From a checkpoint of a small mixture-of-experts model trained on Wikipedia.
Size: 8 layers, width 192, vocabulary 4498, 45.4M parameters.
Experts: 64 experts in each of 8 layers, 1 pick a token.
Training: 563M tokens, 9667 steps.
Below are experts of layer 2 (counted from 0) of a mixture-of-experts language model. Rows are named router (the router's row for the expert), gate (a neuron's input weights, with its number), up (a neuron's input weights, with its number) and show model dimensions 64-127. Each number is 500 + 25 x the weight over its row's rms, rounded and kept within 0 to 999. Numbers have three digits each.
Before each expert's rows: "mostly gets" lists some tokens that are sent to it at least half of the time. This comes from a sample of Wikipedia text that the model never trained on.

# expert 12
mostly gets: "A", "-A", "/A", "E", "Pro", " NA"
router:540495505499516501459538468532484496516486504500500487505506477460495511488533475539476501495504434541549486520514430494510478490455565536444466477512488476507478526493499477535505472482542514
gate0:470488483550518470541508519498471509509464546533502478492492499494463501467513459472513466526470520501465474490513504505526558527544469477556439466509507519514471485501515512530496516481487451
up0:523528459456469462498525467487494516569512523520520490498492523476531480521448526490484509492507507535460468495521503478427473468505477484490486528463485470470483516495484469489514463475507496
gate1:540495504504534480483544529501488510516493475495477490496468486483522512502482486527482498500469532496477510479560512489523506569505518464484480508494478458456542513497518513460463515525502507
up1:518513505513504541478526473500511469523526508505456479514488509486511528525479473519468514452508482461488527480551497481515544523482531478497468501513532491489508499530463477503511564477530511
gate2:488506481544517469521522477522502460523512504515491537523507466472502508494484500534510486498494506507488524516509475478482500512486539518509528513441437486533501502487501477494532476472451477
up2:489490518503579529525474525565451515516497510505474504497537502516526561545517503505530479510465498527485535487498506512545493501513497499499514519476474416509505485487523514502501489480550506
gate3:481501495503505479469509534486523523496461502504493497536505538536494512494500493502512495512464571490543528520467516421525506499506528488514543529470505496488479512528467506474521513550473529
up3:512502438506521530481543506482527492490473478546513496495486467519537526482528505489506492469549509546501492479525490492460492487511507528480507507499516503494478503478445506453481516527549486
gate4:522530471489475544516484451498500504491532515496509511495467487540489531496532536532503563531521520557478483497547511483508496517491533511492500519504493528494513455463507515473488496569498478
up4:468488490476495491552489468512463496516531512539533506504511497489518554485529504510450524529455488478521467500506501486535480497494508537511465533471490487511506512512519505527516494514473490

# expert 13
mostly gets: " =\n\n", " re", " Co", " Re", " Se", " co"
router:544502494505494465449515481530486495526488477487431471501512481433534535475503503493479485508517489492532474463514464485512498545489513545519489540436510468499491490523484478524498509466535525
gate0:495526531500497472491551505564516518478475495485514480504493482462497472481511485492495456518482527519543483543515479459540459465478491519484496497506522449480509487476492516513511500459479481
up0:496515514498552499489485529496524536500507500514490537484483502470496471444478490492503525492480510510503540528477483504525501500521479513470493556514456503504469491499476492489518525444448505
gate1:538533463515511521522494480483503525519502455505484508472533480444467476459488501523496502476535506478485463495529539501481547538489513519446516485435484502517521506528447463494515492504506471
up1:474489493535503574473476502493507501500493484502525548510501510499482522514510493511454502503486503509494498525529467484512518478472501476482519469487472494504519511515495514489515563458515467
gate2:532500491485518431464517517492497494454466526503524473463512440528502510489510536522512483515528512514465508488489500502492503550475489471515517495479448505481496513482501525471524524509486457
up2:501535456490480494532500512494570518454514509473479536446473508537483520556525515506469492512499486485509480519484525512488510491488497486494495472500497527522512514494539532506464518481471545
gate3:488474500509481497518520512490504537533482542481525554472469513467483504508496467479520488458510517465459486461497523506484474481492473509503523531484515498490496483506503491532487521473474549
up3:510535501507498481507455517492506535520485487492487507506499498477470487513490440432553498466504489467462565488496533501502522495502462450539489507467470501479544512488481506509504502494502451
gate4:471512465501509475496526528499503523506503553506493479503477496487519547511503540490515525483472489498440510501526476482492501454506513520557527490523480462486484510502468497502419494524458497
up4:496560491531506490516489532478517511482486523526500561446503501433517518502494466500536492489519515504474507500518509498503526488479506518518474482465553476481473512513448495524472479519451511

# expert 53
mostly gets: ")\n", ".\n", "\n", ";\n", ":\n\n", ":\n"
router:529525467485502507485488498484520554496482494476467457525453477453495522493474507490481492488502488514538488485518470499510482533495536530515487489494549474509467496479499465542500490463560487
gate0:495479494520515525470485538543486520484513516488451531526484524511481462551516484449490518492502541486481515520492473495490503512475503451525486508527490509503485513512480464557487486446505521
up0:524546487514501507514494538544476522502492536498465514501512533538531471521529497513536511492507515475461510449509533547539520509496503513490450530490531531542479542489458470517502506455497534
gate1:521482539494495507504529463551479510477484515476512457518555461503483477457492533494536483531524477514506515493495476495494496491561454526479498517526533564477492477507461503488479498503480516
up1:517538505489497485497496511525524505489550489518494505539517499529479514497534495498507510526524488505543496493494541534514557483534484520480509490524455504474499471517463474473527555503481489
gate2:521478499536546494542514472531468516525477540498499536511522503521504518518515510559495516504519499517509525525505513487523522507465514470497496525469490511497511489496535463524519491466520510
up2:513502536469496464538478460500447506531521509514479498520505465464567489488447527497549564537509487521515427492518481496503561513481503513510461447484484577499467506513490491546500463509502512
gate3:491459523511517492475503518513500493425494444469532486471533518499438512494459522494505499495465507502462524501553522531566464448505523497521498495471499502537483527506488529517455520491545496
up3:538497460503509502518505522524470503497520501518492505509546517503516467510501431523481499512445508523483468507547508515491517496431514473497469509544517537534490516489500520537504511528527446
gate4:469509560516516525468509511528479506516473500445519567473554482475477532479533544528501495499520481494495499483492549482501453512527555496525472482478481506506473504546499496526513449490494502
up4:488471503492518527502467508499537474536462563452469532466487490519508505528490493497523493482514489518489518499516535506519528513530527483499482532495466500532444469505523473532518539469498474

# expert 14
mostly gets: "atre", " same", " country", " city", " next", " original"
router:528532509432533498482524469549537525510493516469491503509488476497524564501493525528482523498474519516512487498475497485508479546434512501469443455478528480513498493508500482549473493498507517
gate0:468506499474537472487598516485458509515473524470497484495503512490470523492543517502513496479524494527486478541492496502528522485518511527493513513476460465451523477470479492527484450473478482
up0:510513524500515533538523540482476537518515490500519480509529495480448485461509529493505526482474494523507494502514522505489489465485525503491452467465482517470516509488484491489484468506491544
gate1:487501472512481491466539501500526518523500475519528492468511474530539507511493479505504501505443489512472458525534528511503519529476446526465496477497492522506564530503498478490504523532511531
up1:492539534482475567484509510500508546502497486511496461532519514527459539480533494539482506506462530502462535520454494479544496502487483529520487538446527498524545498510520495500494497502551489
gate2:514497481467484461517487505493519464507494515510499475542497495474569497535489513476503541506514529513493465507523466518474496526489554518552481515503489484541508490482518480485450538467498511
up2:539521480476525457504509532505504542495499465498479523502505511520453466469502478517492541518529488484517495528478496526509492496485540530522490503500534493437492528509449486490461530514485508
gate3:499496506480506502480515514515543502525472487510462522515493518541495519523498471496475542493510548489513535463544464535525474505501479495498517504496483475500507490527547490534547508527482502
up3:543494476464524468507492487519520542500506503496494493527453476481501490527540492469513492469488512517450484532502494536502475565455493534553546470512500477511503517464458503494501505487492482
gate4:535493444480504523500534421493496538489538489496481479479507486497544460494474513474500522476520499548500519546492536518481498491520506495480514507477502485482465537519504485524513532521469516
up4:506477482506471522493516476482588500560463484524479489499497461479524524479486463461495485487488519532499495515507525504486487508510469494517503515522509511468511477531509513509465525455536506

# expert 23
mostly gets: "let", "sych", "ockey", "arliament", "emorial", "artment"
router:550487482492519507510528481498526527504494510485490527554500518507495516529510457490467525493493476505493481496495511467501471513432514518465434512487582481497479527496493527499497496459508512
gate0:515498552468509507473498452487500542497522503543522507477516480533510520451478520514484506492529510495495487488488496509477458504544507489484496446493495517488468550525492559501459521545480486
up0:492507515485492491503544496496516538459507524504476479564542500519470521466530497500487499534486513494508460494509524522543488496502498512505464503472500528490538448453520529469493529523464528
gate1:541495501470507519471499491465475530536496499463471478492474498497497470470546561444531491478457513490487458486529507516501506473474509497499476505502512455517542476507532493548475472521512505
up1:484530473476500530526513467473498485481481505523533493489486551492486511510485518525493506492514458538486509492541527476495530511487481505509484494492513468509515491483497491544445507493460501
gate2:526501510530529512547514504511487500542504449498502531539523472516530510521461528523520498457520510478471483488487458500510488504474526502510480511459577521495480515486474494494496485468498543
up2:525532483470522501500524519513526487499492479486523487469474537474489462468498475502476506471504490539464484518538501508479483470491477531413487525515473524507561534511504505500517484488523514
gate3:462489512498501485555487518459480477524489532498537506499515504514490486534542533547535534492558509483488495508500539518498510495499521514508512545440499461485494549546447488533514520472497530
up3:509554517555501478491491491509475502489524508541508497486480505502484518484480481508526490487460493534510489489509520532512503463521523464510497457514487507499510503489470499524477494506483523
gate4:506491502492538470526460515508516526501437502500467501522514497431482491526515478522464511459471521497503531521447519524509500497514480501488528482525551507498521463498488504451496533508471515
up4:513510493512433470500487518517455513491471484493491511553500450508494507483499511524485502522452519513512512494513500541514486457511508490484515469485519511541488514502489496484514491486478414

# expert 38
mostly gets: "ennis", "ouch", "iger", "ipl", "utch", "ED"
router:521510497473527496495492453514463498482508529484467474513508459498485519512506505478487485482479477498519507480510494496485502524469549544503473481502525451484497510482485502510504504473549485
gate0:499483554505540447475521479472465469506465466472509491537495440432509519558501465514450492503511519494504479486522507465514471500467499497545500514467502475521494510498512511485510504526497501
up0:493524495502523525507498505470498478503523495536483517487530449516515475480471511508493532509488539525513497489494492440526490506496480490451520518496476482520492493489512460508504522522488450
gate1:526536549483497515481494498452513507478456484545461475469487473472537504473502470518466489494532463511519490517524534512535499512482441498543481484525530508511507446466512468539503487445460504
up1:521476524481543481506493501485515501501474525477558439460481494499483502502554487484515458462514509492509469496520484546491477518500518490512523489506505491492504522490477499534504488461469508
gate2:546523463489516491483518499503504470511475508488460568519520499506503492499461537477530487510478531494527518507482515490508555546476488479410505490474542493515553477496474516502528493555522472
up2:480484502548478501514528514454455548495488528505529489508514512488523490522498531505491471498492508550450525480463543534523527483460516511471548554487468514475497483468514488506503455500551505
gate3:527440489528462491511496496529474533463511484516551526535501490508485502550470511523522531477541491507521442504531478520488539492508499496531461492537507495497505511433501491509481509479476476
up3:536462452534510491514546501524520515443502543494520514496499525484445512509499522425495512461508517521500512524515486524507460456504482511515447496495488539460510485505555493483533523492542510
gate4:514477454527460522539533499491537496538458522495480491510514508494526492503444515495499513503516487508486516503489501477457510504520519463499483508528482500480557510515488485473499552526438502
up4:479442445519490481509506513503518461489472513516522527522497501497507474502513533515524502528513525506502504509521520523504500501546545489515506504474521482453477493507451500545537514465520495

# expert 43
mostly gets: " The", "The", " This", " Grand", "This", "the"
router:526483486504544454466490473507487489491486491495487481475458491489547494519491497535506526459483498512535486522523481494515524499440543523465480517456546490471488528510513476533470510463514495
gate0:493483500505526502508476507490488488487534482504549514517521513511475530488490495537485521467482527512544493513525521444494483513519512481479512498460482493508523499485492516547536505480532526
up0:486509506536503530523528545514493513504462518508528525514484539529544551528452501495494461467515489484505487531524507531546465461473504490494480490501492494478517478494461506494480470523533507
gate1:430526486495495532500514492515511471489516509445506496490458509527510488556489482517447502459527474479494481518494490515478463481465500504496494510497476477503500509503529513485493504461533485
up1:478509506540525482493503502470500477470516524474517500533511469471510492525512494469453517492505528493480542456485485531449481482557473489471471505462494481527514508536480527558541509486478481
gate2:513454523470484521427463513492470518474530524458493547485499456468498484456497532537479488526560487528486519513525477520513500536499482500487474490512494489543472542463536517500493512495502537
up2:488483499501524476452499525505482514533527514524567536488534439416518508528483473464522494487473550517489529458476473503504530537496455452535492495525556553529523504479509498473512516492487547
gate3:490532531498511547446523501503476539526520511530514525468515513506519507516521490466495541474478510484489547494549499523500511471498488519533543499474498485474467540526469454530531501540535565
up3:500495530551495500457467495559478496488493563487550467521459531521501500500524481533532506489512534480501524507550502477477530496480478494483492485485497490423484460541492510520496489493544474
gate4:476530525515517455484472444490492449520519505510514462500523470484509476505491512542528480500498480485536484488515517550494530523509519505482529511488512488498483502480453487501491525515495515
up4:510534507501534471458458472498522521521509469552530518443482495494466502481522516504466477528478505498542489503481493567474493517494533527496464473487534495503494471502494518475496523528480488

# expert 10
mostly gets: "ical", " public", "ient", " red", " social", " local"
router:508497530441497450462511468522500507482509497454519455525507467491505517508525504550461538494495507507514488466491487481517551523478527549488454486492509484506484476469522495513502495493519517
gate0:560428490464511512483477534441482507470545476483502517549515519500486526479501488529553519480473530531465512505491485465427497463512537524496553472494502516514521484486506513510473523517514502
up0:502519511487500488516529498495494466503496501481462499443492532523520558481510495501508529490516487481522532538525534497536524459538459509453461497489536502492529517493455514482517526528512508
gate1:464514459533504480527499489478475517522484493427548516522459501498456469485500499557424478503486516516489492491482494525524516471502488470476492503492493499506527495480497513533510482479495506
up1:464480465514477506512497547511482547470511545487501474522483479514489496523489484530525508492497516509508485511490535477473485458474502482485474471463539519554508500496473531513526478521500516
gate2:472473519468519512480454509492471492497452531461504469485494520525515545472447463445518505514492499442492535500497483448474498492476566503556524525502491527490525477510480514526462507513521472
up2:492515527497514490463515508498493462495538560467518457498506506457513522492532517459494474497505501507532478450505494487460497487540502523485459507497498529525495494490462543530475532530503466
gate3:507517535481519476511472488526564498480462421481507562435516433458523494498502510502460488499479538513506526504481479489487493516478476509498514519497511540475491506471479512518507458543509548
up3:549476514500531477489503539466503470501486502489455498514518466518533462529475474459500479509464488513507526495478500490542491515501531525513497484455493502498484481495478501471522533498528520
gate4:490471465491501508505483467489559525466517508495535489517510495492523499493485541453508514494461518480452495515490511526484493462443500499503484485513491476452504456526526507496542496493468501
up4:535509505474524550517500522473556487536518476491510476506460488508504508497482512492481512529453492544475527499521507453547498424509494505465539516514506521454462505516482497490500462491531483

# expert 42
mostly gets: "Note", "ا", "with", "iron", "-y", "imately"
router:516503487499538490496491407542486508488530504507498456513504500518518491514540496513443512474464496506519492481514524504462481540477509554490474498493514466496509483487458458504459515478505509
gate0:523483492531479464512478544507517449530494462457468494485468489425530505507490531525510506509481514499501506486528511498522489562507492523468511522515465506448506513503525469515501475480461504
up0:479490534512532508491518531496457508452506486479489517443514507517535530525518515515525534448493452509504498483567471464516499529479492496498535521502502513489501518473509485462506481464463458
gate1:516501521541563544485513501523576512519502466478496478462513481442478476494526498462494493514446495506484493499511458520458462521498521501453464462517492521477497558494497499489481478529469535
up1:543504497509564506487495469528540512494477472478476476471542504493551494466524485487476546499522481525468499505501495492522515526458511514474476483531464492547490537499492498544507505514486513
gate2:502486531517486450497506493513511522552525490537506487478544488474507524534523454535525485504503495547496479476493498502479502490489462545506451483509504512504529544509470505473527509514506475
up2:523491531482473484505504480517489507491461502461495547513507507522511514480521478492523538477488481530493468503499489470469512532470476491519494497500472439510516478461515496456490467493465458
gate3:481518485503492533450493552513507502480533487503512505490507527495520470466524496497543548518501523524485473527455477516487502478442526514492516518485501483520476463506431514531550503518466468
up3:470483475494501539488510478519484511518500511469475518544512479480468475497525471476524525510516478533506480507504473506501508502526542493502504520529481500485480485514475482545506477467500501
gate4:507563537505526524487516545568515476477510472488471483514499508469502559538480531488500505471488508481488452515511486481492514559507510485521480502478491482510527452481479495523500490499452501
up4:519517499477488516492483499507502513485509468493503520514491546514494533529460498524518463494480471502537491548508501449531550515517521513475453513514491463479480487513504486511503509501478493

# expert 55
mostly gets: "oc", "stant", " administ", "minist", "andid", "itiz"
router:531530511489530451508506491510495504488484512504494476535494480479499508528531501482483515476506488500526518488537493502511537517485518518496435518509524464493491509505468432494461472512517466
gate0:517493552519547555526496517489514501508505485498514489471466456483506493502531464518500485447487468478489469458495491527484515571482519498502490502458544490449525518510528483534495493477490496
up0:547519484485512454502503503497517534538487500529519504512440469514477469518498480446474472523485489533506505439488480519485529514461474537523507512483523494483482513479522501527480545505481481
gate1:492499517538511513483493494489478530497458471497505465523526527445556519479499495536498493476515463470518469517494508504537462508490513479506512526455466456516473518496494467491504469456489537
up1:472504514495485529508517503476525488492496504521486499486525498503464483517456518487488489481515541490485520504474455540453520548463501544520493460441531506529489465524485462489499512501529495
gate2:550485496515482512467547493503535488515493483498526491482479466490508514529508538533504505520480504534504447477482460493518494539536484466509525469499498506516508485534468482511553485519514501
up2:485489453555465497473504492527525484498512539497492484508526435533490510499469485503520502525496479503477474532494478481486506512519474505514520519457524485477466473509516503464543507485556520
gate3:486494530461487505546487513517473494483530518539522496548520489509495524469544467453512508521520490532486485489517511498514521483528537508489473535518491493502453497471506495533458514508532494
up3:501479533508467516505509492474496512512517503477508493495507500497481508511501447424493510460504486509532513472505523530472515534535530519519507504453463510491496527483482474499466527505540493
gate4:450494510531508512466485537484501515527514450524534513509511487449499532501447516532508505496526510517509515504556455512458496470504503500533534512502505493478489508534478515528512496513471526
up4:488465508473475439555548515501478484499517500498505461480458468517537489514477540470464441488525498511524526466526459527511472500497517510507574502491490517542489509495481468522538513463534492

# expert 30
mostly gets: " his", " its", " her", " their", "os", "'s"
router:485499474479504507471487486549507493481508550462475460546494498525525494471499533530482486467489469501524506499531451474489508520484509516494463512472513494483473526492473455511469494480513498
gate0:505491476542489507470491444493492509467514532503496491483493495483499514489528472492483541520555475502489492514479464493492502505478537508464528473538480496531476516490535473462473526554492492
up0:507492481498489477516500544530518463490481494526486478527496506445508492479532504509488514521487477504517510499475504505546473532457520508528496496525514491502489526468429500454498493513496480
gate1:540530498494474511505473529525492512523551521530465448460519494473484533522482548505494547488496516490484491511500482490512541492484460508506490495506515506457485494516506504506494545509490498
up1:549457484470517534466482484497481521499524484479536490488515524500492506510511503517457455527514528474524484529548513434492488562500527512500512540505517504473492501445509489504484508511493497
gate2:496514503502479519503501528525512536479477510511503510510500490466513496452505508521496479485457492500486477497496498471499504513509534512507520523508516511482524509454541459484534494502491483
up2:508509527537502477446501493507475501505491450460540511518468482499507478489476522483489479496473558546460511491472515489536533501503533495533496478556509490492519504483517472503509508508504484
gate3:516501500458496493472498487518498510469475484506501540502477520504539503464535553461477475467493508480496450472440423476497481487527493500497506520518509514513471483468520498512531494495482510
up3:539540521464457501482495506540488498493476473572508492479505565498545486524488497537481475478490496485522499498472519553516492525494515553546468496508496534505498417507606492472505509512525486
gate4:492450534496478484498488500506512503432508522445503495480511501511503466500459470484515475457506475501490516475522511492511511503494453483462478497471458543544484508480505488503538488497462462
up4:479536542465534442542473512475484477545509533494504463517456466467503515489441456506517508515480495551526499506474483487515524516498501458510536507455473486501516478503516503505499475469505472

# expert 17
mostly gets: "ect", "ct", "inct", "pt", "ript", " vers"
router:489520481477499489483526484494490486501497553517468516504506467427551512497522492481474520480472499485516500507506507493492480522461531510490474496453511474457480490463473467516488492507561492
gate0:503492521524481513488496526504497525521503478491545486528461454497532437498481504490466509525476488484488520536518483523527491513488512496552494495463498483502458517503542489479456492467552504
up0:515472471487448484493500489468526506556490474485553540483522489473544485492456491531486562461513525508542467523503480488506511495475461509536506477500513494479507488500510508503471484493525534
gate1:489497459509477483512507497515429479530480535493455464484519498494483492506499486476522489507486502500506498451517497498514480499466550487485556538500451481465493475522469525535482547482503490
up1:511520496483508512497467541484504486497473471480485500487486494519553528473510469471473526477506509514438453506458453526475483528513531496456489508464470476539522481499477500502519524503515500
gate2:520477498482529480534508518531522526513493514514492484501518499472475480502489503529494482479472503481500493396494479478528465569477508518535457520479464478464495526492529517461490500494479505
up2:500524503523504440479503444506483520486475528483504516485492503491534476488472503523481466480500509531479528487522503530495569510484493473532463484512490514501469486454503499505497509469513492
gate3:472512497480496517500507486488477505490507506520450529567476508516525526467497459543492453504519492487466486475530469503515491483505502491547535525498526510499486535512503462530529483504540485
up3:481509515536527548500549510534568517476462498530514481537477510483472501497521511498540491481477500529486506510480469498529539522516546501526498531537531499483499484526495461467482517477496465
gate4:502474522498540488538510536463479534524478490495495509482552512553501501499494478529536535505495467484485534527483501467494495486519476514497481486492546518509510509477459493491491484505529492
up4:525464503457546521484527485467476515534512460472495519530500497507497513529413557503486512520521475479473517503526494520455487528538445484481484493523513527521469489470513473481463485483506492

# expert 18
mostly gets: "ok", " Bow", " Haw", " joined", " Hung", " Tok"
router:507545502453483509493541483492492518498516546484475511513499482498519519469530491521482479485455486512506531477484486491480479539461520536476457510494582500525483483483503513527508464505510532
gate0:509510532477510534510507463464517478488510487524527538535461485504512532475495522492465477499502549480512515464469468516506521497473474475478444472513523486539519548522481445451496486509506511
up0:525528495528504468495470495539543472482488527472498519473552499483501479457511534452486532533532562504526488538520506495482523503469540522486470489493496523553505521532529507528511444503523528
gate1:510475537525489518538524485493493484542533512487465499507479463438516520472544472527464515422507462536516501525465530497532470512487490496506483480501486516498474479493472515507480520462506454
up1:509486519468484491500471471491467532519530489526491500541476493506476458522508510528502498476458503493483481464460484577511492514482474546489527482499492498533484473456481554497475488469517481
gate2:484503503482516446490539469503517519452481506531549505533500471496524490513543486474447444517491462549474490511511494492487500542511522503488486528482501548493516458489572508491520518498496449
up2:485542498466527505502525489504492571498457534501507495538453519516472510526514486510465494478545478529482494501454539496483512455520497469503493481499490516492456501494496492498514466525485488
gate3:491538519470498543494529508497500487512529524502475502466488468520499491520473494512481544460476494526477472522481479508469504504529484502459479536502424530465486503501529547506519476535505510
up3:517537491502488472463495507510504489528446494479492435469493493488529538486494472463531516505519521531479453488419545495540504489503485507500515477510473553522533488476442457466499457477507521
gate4:528486468470477488508473520483509518505475495493514491510458525519536509564545485470526518528487514495551470498500510545475506492512540519471478503526513462471503484491542474514510516507475484
up4:517484531516492429451522491492527487515488495515473450514495506467511472519506492495501480483530518529504519508476508532477575524485469542460477490496524488486528499504453481514490496490507502

# expert 0
mostly gets: "h", " cl", " Cl", "cl", " Kh", "isl"
router:513515486476501514487488487504502535515499530460494495545478438505502533487485472513467537496536474508516539468532465484479483509458527505483462492473534486503467510461478474509469533501507509
gate0:503540520536492509443498514530505472527524512485530477491463480487517485508485481562506537496541511459521471533487537509501503467468529475510494481467487476502536496480485499487542515440474540
up0:529487489543562526466498522522433553520483543514504495513461482487500533487497486516510499487528528553490447503513499481501503472483498485472514501487505521496536463484545493487497471501497495
gate1:550483529506545477515519510499469522492498481494470485543481508507504504510439476485507483526517507540478483531536495465492486510503478503482508502471513494476492546508524511523532483515445479
up1:514476485517545486526542464515527464499530518444514470501475487483450502541444491492530501486496493515520518486516508485485503490512472510495535510502510556461544474497507519502502455485514506
gate2:517514533532480447520501485497468503511527481491536456461516465451500485537460472542508523499487516572489519530451465457494520494490493461451494497481470528477493496498504441521463493511495499
up2:520513506482457499486473480498509509525524511504479476468471508500483493534448485499539568482468479551511431490454477488472505534467479461470469481504480503501470494512521501507489509488533465
gate3:534515520488486502462514494518508534498475487549490472486543494490529465524483543474538505448485510526553482473521480499537509522492514507491504478493463509502500518542487506488505540513506491
up3:515472519470521463472522506474479487523522507464496517516508462501505510476503505496521536482511507505499511459473532527492461550536498523489521507456504507504511471477520497502526518514505491
gate4:490516523501505499475497477530496535479526520493490510452492507458492514496447479504568461481466506535512509525469538499472495439495542467472519470470499530492506498556471532474490470542476498
up4:503528490535492493510527472479488522487507499524477488481534522490511505500489498529509522467494509477489470513519489489524501434509522488497506491474471547502479516530508496567544486508528497

# expert 21
mostly gets: "ometimes", "earch", " Henry", "attle", "ie", "ome"
router:494516433472559482494482468489528520520488491477473530511461479516483491550485468481492509492482470506507515505484497460519481516472522512474505489507513480482495498483512497529497486485535517
gate0:521481469488458474501521539483550528500503522439449466515516502494534507518480521492505471515542532479511478531467478486580516536505504498532490516516517493518500530466487522505506489514474529
up0:506469481521523522504461493515454486458486503516488476512499445476540511521507469511555492528516476483451542504497547484485501482487495494495508519486474507515525476491494466487477485510500533
gate1:470510451464465491463501483523514487504541491498510528527474515476496474530453539508485516535515444484559456524507516502515499471513534493496485484480491473484511435527505506471506501472483498
up1:501508481492488528455493529455532500521501504498504509518552473480507481508517513489523485511539497482510482520553459512478440461512495461547526460482497515463528474517521490538468460525519497
gate2:506522476486485520519518507486504574507497546499481485480457511582483557499516509479511519483495521512498499458543499544496503527559468512478523470502491518476491502503524501515495471454477468
up2:522500505529477493498509491498527489457513503524478534486497455513553534512519532457536509490504505441512483507482509504490539491493480518461535464453498498491522533515509519505468504479500446
gate3:523508480472467498481530495524473453531476470499464471527513488498519480511483499454500520456481467483544511528484473502483554428495489532508517476476519502461531483498495465508475525487509505
up3:437496485492486521516519491490490478527501492451481478518476492515512500493499501457540512492510523461513463542468467511545496493503480488500482487466517506548535466498493507485465486485554502
gate4:534535483511496480511519465506490499466525494517497493514513487526471505507504544472497487496471479479494544469532500476507516507497535530471471490470497473506507508505509465481504530479518485
up4:500531478514490479487505503482534530527479479470526456531535504498476462479485426530479453535493519539500462503504480494515488526499503514519514494501456478474497521523527530472497498456497495

# expert 25
mostly gets: " |\n", "|---|---|---|---", "op", " Bet", "an", " min"
router:529525505493550499476509485498480560496490567452509496513494496494521519478498460486484513462513505513533500462503495493505495500497548539444500526503532493487487513446499494530501479489534478
gate0:505459508502510502471465478524498501512502501500474473495506551513521515532521534539502495541475486487491494474503491504471505514493450459517521543471496484519488534495490469503538518490584511
up0:482494504498495498526537521525523498520502521486510539486467465462538524473482500485486531477490518508511530427494480500497486526492506497474491471519453502489503538483505488525498508495523532
gate1:529497540475494488494520503472500481465510433500464488502562483495534493498541466534454532451483471505481526502519504526524429536516489526505539488455479491488493533521439526549500498498490504
up1:503478513495499479502455513550489492514483497483482469505497462531504484484497478500505515486490483525474488510486421519514432530498499535478499480517500488491521478516488487544504513530506485
gate2:509507479503530504489510457544502516477452531501482557464492522513450497490507542504453507466478487499495520488474508458529497502516531468507480496528453509513493520477540468506460512471456455
up2:563512501507566489488487496454513552488457457510510509484505558505490490509487535521492511521496520483489547500494530521506515505453465497471481528510498488459487505537522507465471517511470508
gate3:525547481473466444528436504555549498501477538456533540479474491492513543478454500523464496479513543533560460489464464465445506487514482507489512472480499475489512498467502475497450508562494498
up3:486511482509482445496488511511469492504514521454534500507489491509512519513492554499494452470532527481512470510419469503466501519465458473470523472469527514488517438502525484504504507501514474
gate4:499496503477487508506510507502504510541551521497482510500481475486508484502504472480500540490500520489512536518475527535509496549501502488485496487526526499512485536524498508521452511555491525
up4:501494509486534509476541482504464454499472507522482434486462492458523541477508516442479514552506496470505525466437528452518478537480502524505456506524504509499496476478530496485473535535484495

# expert 34
mostly gets: ".\n\n", ").\n\n", ".\"", "\".", "\".\n\n", ".\"\n\n"
router:527507487489488479496548457511487538488478528460515455564507471479509524522480489479495492477493494512531499516511491479506508512495518559504479465483540490496401476505483462545508509499517522
gate0:482479492480486499511511461497488524563552495532513472496514495515502543514509431472521535476501516476447479498528482518485426527471452495506500451519531535517521484470486548493499494519522488
up0:554496516446515538489480491499490535516491480494512477526534523502528500535543526492508514489486482469513494513547459481515514502506515483516474527454477492490524500495523488473518499497528539
gate1:527480472484506464536500510521495538502527498521461483502476478497475454471550515474505515476483490495502571517500541525495558486489539505469497524495533488535466486512494493487482565497530512
up1:524472525491549520513504508486475473504502513484502515497505472506479498513502500497499474518470453480482466508521518479480496523510504468473504478528489491518510465464531469541531506504456527
gate2:482517486509548457553480515508494510468525486468519471519551514506525486499520476502483533505513493504494461495513512563477492554502504492505477503462498483501493507475525485501429500503485492
up2:530509497477444484538530482492496502497548470502496504499508524497517487471478488512492533464491504495534460486530534526494479530528516510422510481499499490512513490507467516520499526548534489
gate3:508465517491494498474495498463485490474459556518497501537483497525517474542531415520529476452487460480501463568510483476503477500516522453540495451473465496468477458488473487500519509524564495
up3:497482513509455429486460493491508523510454532515543473498504482522509501467479487496464481490520457495465509558540475488519536523471506507496519473516480519509515482517509497508491511508518525
gate4:512496488471495525495532515470521503472541498429505465472528473465512506499484523487494499519504481474524493511539518496495525484487467497503557461525523536510489520538495452515507527484496509
up4:473504486482467475490475506522494497521508506504510489465529510527536578507442505519518492503495491477522486501511498502485473486462449465528508529497495541481547495474475517500465547483488468